python train.py --num_hidden_layers=9 --hidden_size=320 --n_experts=24 --experts_per_token=4 --d_expert=128 --d_shared_expert=0 --hidden_act="swiglu" --moe_layers=[2, 3, 4, 5, 6, 7, 8] --router_score="sigmoid" --normalize_top_k=true --routed_scale=1.0 --balance_loss=0.000761 --balance_bias=true --init_std_router=0.0195 --lr_router=0.000486 --vocab_size=25656 --norm="rmsnorm" --norm_eps=1e-05 --tie_word_embeddings="early" --optimizer="soap_variant" --learning_rate=0.00403 --beta1=0.95 --beta2=0.98 --batch_tokens=[32768, 65536, 98304] --max_seq_len=512 --train_tokens=346000000 --max_steps=5940 --dataset="wikipedia_en"
Below are experts of layer 5 (counted from 0) of a mixture-of-experts language model. Rows are named router (the router's row for the expert), gate (a neuron's input weights, with its number), up (a neuron's input weights, with its number) and show model dimensions 240-319. Each number is 128 + 32 x the weight over its row's rms, rounded and kept within 0 to 255.
After each expert's rows: a language model's description of what the expert responds to. This comes from a sample of Wikipedia text that the model never trained on.

# expert 8
router [152 141 125  88  72 131 165  74 108 181 191 124 106 183 110 145 119 143 154 185 129 139 192  75 137 103 123 119 134 152 132 117 130 142  93 105 122 108 135 113  94 136 108 127 115 159 143 182 121 114 153 153 126 134 116 163 120 181 113  81 196 124 106 142 127 161 133  92 115 139 157  95 186 124 121 106 153 115  96 136]
gate0 [130 102 142 111 148  86 120  62 133  82 107 129 106 101 163 133  96 145 131 112 176 179 140 119 141  99 144 129  82 129 128 124 130  94 140  98 116  87  91 116 108 116  96 125 107 139 124 146 115  82 105 151 149 119  82 141 115 166 145 124 147  70 144 106 179  65 148 162 152 164 150 110 115 194 105 118 148 133 118 123]
up0 [116 140 100 170 117  67 183 162 116 116  55 152 168 139 135 140 157 131 141 150 153  93 178 158 167 173 138 172 159 135 140  95 136 148 145 110 136 128 100 135 131 116 154 191 190 101  92 193 136  76 110 148 134  67 175 128 136  97 168  58 122 143 124 140 109 128 148 127 110 141 136 163 105 143 104 160 183  72 131 139]
Description: First letters or pieces of capitalized names and words starting an entry or following the, of or =: R, He, Oliv, Castle, Oxford.

# expert 16
router [115 140 109  73 101 107 120  84 142 156 145 105 137 160  86 162 160 174 139  66 180  55 159 139 115 157  93  78 159 123 111 168  82 161  93 122 167 169 128 130 104 114 103 168 132  97 143 152 179 137  76 155 153  83 116  95 136 202 125 111 162  68 122 105 111 159 149 153 140 151  98 124 166 166 151 156  97 125 117 130]
gate32 [199 108 101  95 113 142 201 147 110 126 151 143  85 129  69 134 137 121 189  86 101 131  79  27 140  89  80 174 137 110  83 108  74 121  96 165 106 112  90 103  64 143 107 178 130  82 154 116 130 142 112 143 128 141 154 130 105 103 172 135 154 109 108 129 122 147 146  97 119  99 130 137 118 164 121 108  79 137 144 110]
up32 [144 106 129 143 112 117 221 149 130 104 160 182 179  86 109  92 151  81 149  72 147 141 113  67 188  81 154 163 166  89  63 101 119 197 111 103 108  95  97 126  73 123 151 155 117 117 134 141 140 104 108 150  90 125 158 156 140  99 157 142 130 121  90 127 181 109 137  90  93 110 126 103 118 187 138 159 103 142 148 115]
Description: Conjunctions and list punctuation linking clauses or items, chiefly and, but, commas, semicolons and list dashes, plus was or is.

# expert 4
router [ 76 136 136  59 130  73  69 148 118 125 184 203 116 159  72 210 122 162 170 117 150 122 130 137 129 151 133 112 166 127  61 145 149 106 115 133 121  80 115 135  94  50 109  86 118 102 116 150 133  81 167 147 134 111 107  99 106 130 105 102 120 175  66 142 173 144 144 144  95 171 103 126 132 141  92 141 162 137 105 105]
gate5 [124 117 159 127 126 153 155 146  94  97 183 125 139 133 130  94 197 128 118 169 142 148 188 209 149 196 125 138 151 120 178 134 166 122  97 133  98 128 136  41 137 134 130 107 179 132  65 116 115 110 126  60  99 122 119 122  94 101 126  73 152 142  98 127 184 152 139 154  84  94 105 105  72 127 204  57 128 108 184 161]
up5 [ 86 137 180 132 141  55 164 145 101  67 107 156 139 172  68 135 154 142 175 121 206  78 121 130 104  95 124 144 199 171  98 134 174 134 120 116 156 173 117  65 160 117 190 162 143 135  73 163 203 101 129  99  76 171  98  80  91  84 135 137 169 111 125 140 155  63 122 134 115 135  78 119 167 150 136 127 104 127 135  82]
Description: Digits, decimals, score ranges and pipe separators inside statistics tables, plus coordinate pieces like ° and ″N: 308, 6–1, .8.

# expert 14
router [118 149 146 103  94 127 176  75 104 149 190 159  97 191 103 157 132 127 184 181 136 140 197  66 153 119 146 113 135 132 105 132 106 127 118  78 113  72 123  98  83 117  76 142 110 139 142 165 140 125 169 130 136 102 136 158 129 141 118  83 170 134  98 123 132 149 156 128 120 150 142 120 163 135 118  67 154 114  97 149]
gate0 [147 117 113 166  84 108 146 146 180  79 135  75 113 115 156 119 113 166 182 166 105 162 144 172 105 147 132 119 119  63 172 102 126  40 110 203 142 107 148 157 118 121 157 145 116  93 128 213 145  91 169 195 108 114 206 122 193  98 181 161 136 172 130 162 118  93 134 113  66 147 162 122 177  47 147 151 131 100 145  87]
up0 [ 94 134  96 168 160  87 129 134 124 122 151 149  84 149  80  90 130  43 156 188 132 119  91 132 156 137 131 117  72 114  90  87 148 103  66  94 140 137 170  98 136 196 118 119 106  94  98 128 149  97 189 186 106 160 113 155  81 128 129 147 191 168  97 152 103 112 138 161 160 171 137 169 147 138 147  84 108 134  93 106]
Description: Month names and day numbers in dates, author-year parts in species synonym lists, coordinates and open parentheses: June 7,, Adnet,, °N.

# expert 20
router [142 143 122  97  61 132 104 139 192 178 135 167 144 166 120  83 102 179 147 154 174  81 187 145  51 108 145 145 144 163 119  96 174 148 142  88 120 162  80 124  94 159 114 123 161  98 121 127 126  84 132 200  75  73  90  91 177 167  99 122 202 165 114 136 124 123 118 125 103 123  78 120 145  81 131 176 157 111 134  90]
gate0 [120 187 117 105  66  74 112 213 113 120 143 102 117 168 174 164 116 126 100 106  98 172 107 111 101 129  62 108 167 111 109  80 148 148 121 143 121 103 136 133 130 135 122  76 118 144  85 158 130  98  92 165 151  68 226 125 181 130 104 105 137 153 173  43 100 158 174 109 139 131 140  88 102 117 152 124 132 117 129 137]
up0 [164 125  91  96 163 186  68 140 135 144  62  88 133 136  80 112  83  60  95 154 135  85 138  98 122 138 134 113 100 122 146  87 100 169 103  70  90 157 201 152 128 124 120  95 113 210 128 102 140 114 148 110  87 116 120 107  40 136 114 172 100 201 118 158 114  94  72 125 133  93 123 141 158 151  43  71 125 170  96 137]
Description: Short opening letter pieces of foreign or rare words and names, often after a space or hyphen: pra-, sal-, d-, Masc-.

# expert 5
router [ 53 149  70 131 106  79 108  94 139 148 147  98 102 184 123 132 132 154 178 158 159 116 168 130  96 154 149  79 155 149  88 142 155 167 147  99 121  93  89  73 150 149  74 120 109  76 126 101 160  89 166 127  87  76  74 138 129 153 103 131 158 175 124 132 145 183 133  83 156 101  75  76 156 135 147 113 112 148 130  80]
gate0 [102 173 106 151 147  84 105 112 113  97  90  88 113 156  69 103 133 141 142 130 149 143 130 155  91 205 116  89 155 141 149 117 143  90 129 103  85  63 121 108 157 146  98 119  93  83 148 133 177  83 154 133 125 103 124 131 167 128 117  94 149 206 113 105 106 200 170 166 176  76 104 140 171 168  99 107 174 118 150  99]
up0 [100  68 127 104 123 138 136 115 108 158 164 138 128 119 171 149 112 125 119 130  83 100 119 126 223  85 175 106 111  82  74 160 128 188 110 126 147 182 106 118 130  90 137 108 142 140  86  94 150 192 138 108 148 141 113 130  85 120 182 153 118 133 122 134 145  85 123  76  69 197 132 131 118 111 140 115 112 130 114 183]
Description: Given names and name-piece subwords of people and places, such as John, William, Kyle, Vish(nu), Tash(lin), often after a role or team label.

# expert 22
router [114 181  84  92 106  97 141 146 171 151  78 183 124 179 135 132 140 143 166 102 118 123 170 154 129 121 102 115 136 114 102 176 126 130  76 111 145 127  73 116  87 124 116 133  66 129 163 161 133 116 130 127 161  99 116  90 152 208 107 197 153 141  90 148 170 138 125 143 102 161  97 107 175 159 168 180 116 140  45 133]
gate5 [114 130 113 139 161 150  92  96 151 126  83 131  97 100 112 115 108 162 118 116 185  86 118 144 111 184 136 104 131 125  91 160 116 113 137  92  80 133 203 122  79 183 122 145 154 110 117  99 140  74 117 125 153 106 160 144  40 176 122 170  84 140 119 108 147 147 126  59 125 167 113 130  95 135 105 136 117 141 183  89]
up5 [132 127 108 140 177 121 110 129 162  71 140 132 152 128 161 115  91  86 165 130  76 112 162 109 123 183 187 176 135 157 111 135 119 169 131 126 111 133 115 143 112 154 101 117 111  95 110 188 162 178 102 158 221 163 145 123 185 159 103 148 122 148 170 113 135 141  82 191 127 120  73  89 110  85 118 181 135 161 116 154]
Description: Subject pronouns, auxiliaries and adverbs before the main verb in plot and biographical prose: he, they, has, also, not, actually, nearly.

# expert 2
router [ 47 142 157 124 125  97 170 110 125 128 120 112  97 129 134 200 155 171 152 143 133 115 130 143 150  37 118 117 146 123  38 165 160 133  86 117 148  98 108 130  62 104 104  90 102 112 151 146 177  66 164 134  86  81  67 154 160 128 121 138 112 155 150 142 133 148 124 120 133 133  75  71 108 124 127  79 188 107  91 103]
gate0 [118 185 134 154 192 165 119 120 161 122  85 121 120  99 103 107 126 154  86 184 125 167 115 100  68 110  83 110  66 120 169 106 121 150 131  95 120 185 112 113 181 124 111 143 113  93  97 188 105 164 134 136 122 110 138 126 177  84 197 187  70 117  96 118  88 195 100  82  69 110 137 124 140  51 121 146 117 131  79  99]
up0 [144 150 108 121 136 185 120 106  68 105 122 100 125 108  95 112 159 117  72 176 127 142 124  93 130 146 131 127  91 161 113 151 136 121  94  93  87 175 120 127 203 174 162 130 109 115 119 113 116  77 135 173 101 120 103 124 111 136 193 134 107 134 111  94 143 138 107  86 118 101 118 121 108 109 109 177 124 119  90 154]
Description: Ends of proper names and years, especially places after in or New: Maryland, Carolina, -ison in Wisconsin–Madison, 2006, -idae.

# expert 23
router [103 129 138 105  74 131  71 145 157 147 126 161 135 147 111 128 147 140 158 148 122 110 140  91 116 100 177  79 142 146 106 136 200 162 114 124 136 132 112  97 108 110  96  96  86 133 101 183 110 166 169 156 122  77  81 150 205 122 156 124 150 160 123 181 132  81 152 105 145 135  60 139  91 120 111 142 199 134 108 174]
gate0 [139  86 146 131 140 127  69 182 117 120  88 136 150 188 151 114 121 122 174 137 160  96 147 116 103 125  62  80 123  85 166 161 167 127 151  76 113 150 104 126 168 168 119 124 130 122 141 119 121 123 170  99 144 106  83 133 171 133 126 112  60 103  81  97 195  97 193 141 171 120 110 101 121 120 154 138  61 139 143 155]
up0 [123 133 104  95  97 136 139 143 142 105  36 150 139 127 122  89 136 135  66 208 202 145 136 130 120 109 104 148 148 143 116 127 142 140 138  99 123 143 128 147  77  94 103 133 131 128 123 107 165  96 165 123 100 159 114 128 162  77 139 186 150 143  78 171 116 163 151 109 151  97 116 106  96 144 158 149 163 149 139 211]
Description: Opening parentheses with capitals and capital-letter pieces of acronyms and names, such as (F, (R, MS, SA(TA), L(IM).

# expert 3
router [ 78 154 144 106  74  79 139 133 177 145 140  96 129 195 155 140 165 169 136 212 142 140 151  74 101  87 156 109 170 174 123 147 140 125 102 167 107 137  75 115 134 101 144 136  84 102 183 147 105  70 104 130 135  95 103 167 199 152 101 110 104 111 137 220 153 152 143 174 102 126  87 110 153  92 130 141 139 156 140 124]
gate0 [ 78 134 134 149 112 168  90  87 120 139 194 121 140 129  96  94  88 149  91 173 156 102 132  43 112 145 117  94 124 160 146  84 131 129 145  99 179 198 164 106 102 135 177  71 123 172 197  75 169 135 158 142 106  74 154 138 153 211 139 123 139 134 126 114 155  95  57  77 162 178 176 124 119 105 160 111 151 142 170 168]
up0 [127 158 153 118 149  63 131 118 171 127 152  67 137 119  99 103 138 110 141 152 150 136 155 122 104 146 170 152  94  90 116  80 105 131 167 122 121 200 133 147 116 128 157 128  97 120 153 140 143 161 159 155 142 124 145 108 182 228  75 108 166  86 138 158 141  97 128 101 168  88 123 120 104 122 158 122 145 179 104 127]
Description: Words inside titles of songs, albums, films, awards and organizations, such as Best, Music, International, Battle, Love, and list-item country names.

# expert 0
router [108 162 125  74 123  60 166 103 180 142  91 122 122 153  88 171 145 130 157  75 165  73 151 130 143 162 145  53 169 136 108 147 107 178  90  90 185 118 140 129 126 104  94 115  90 105 143 151 192 124 143 193 160  81 122  89 185 221 145 111 125  97 133 131 102 132 125 134 136 150  72 114 165 154 169 113 124 127  90 153]
gate5 [167 156 143 113 144 175 150 125 194 197 132 122 184  80  83 135 172 112 171 110 121 153 134  84 177 145 148 145 148  89 109 106  95 162 172 156 110 139  76 131 180 125 123 138  64  84 119 121  86 161 166  66 109 122 117 131 142 186 180  81  56 129  83 131 106 148 107 175 116 125 130 100 173  45  65 139 117  92 106 112]
up5 [119 169 141 132 133 188 112 148 203 239 117 105 176 122  85 160 153 128 160 166 133 155 155 101 133 126 141 131 121  99 122 117 128 179 207 133 114 153 112 138 139 160  91 135  94 112 117 112 117 172 143 100 121 161 111 104 132 140 156 146  92 139 113 148 100 158 113 176 142  96 148 122 119  86  80 128 115 125 142 133]
Description: Copulas, auxiliaries and pronouns in running prose, often just after a subject noun or phrase-ending token: was, been, they, would.

# expert 19
router [ 59 138 123 105 120 129 147 119 128 132 185 162 134 210 108 154 172 161 221 138 168 142 166  93 127 112 150  89 142 106 123 124  98  99  95 101 149  73 136  92  92 101  76  83  91 101 112 175 113 129 165 117 179 122 142 146 124 136 131  68 136 180  76 131 162 129 131 131 139 174  86 158 110 118  95 143 157 122  92 106]
gate0 [140 141  84  93 139 123 198 149 140 172 114 128 119 133 142 139 149 156 162 132 102 108 113  53 103 138  50 138 112 189 154 137 119  82 104 177 113  49  71 151  97 138  76 107 151 112 104 167 144  80 194 124 128 127 113 142  91  88 107 185 128 108  84 117 104 147 112  91 140 170  97 127 118 120 117 109 121 139 147 157]
up0 [157 131 161 151 114 107 113 146 133 124 127 179 148 104  97 112  96  73 147 151 113 124 140 151 157 156 149 115 174 105  88 171 151 145 158 116 137 198 101 151 136 114 110 177 118 148 141  75 119 169 108 106 113 120 129 167 154 142 147  54 115 120 178 105 162 153 114 154 114 153 195 125 162 147 141 103 122  96 121 114]
Description: Digits, dollar signs, units and math or code symbols in numeric tables, prices, measurements and formulas, such as $2, 0, mm, \mathbf.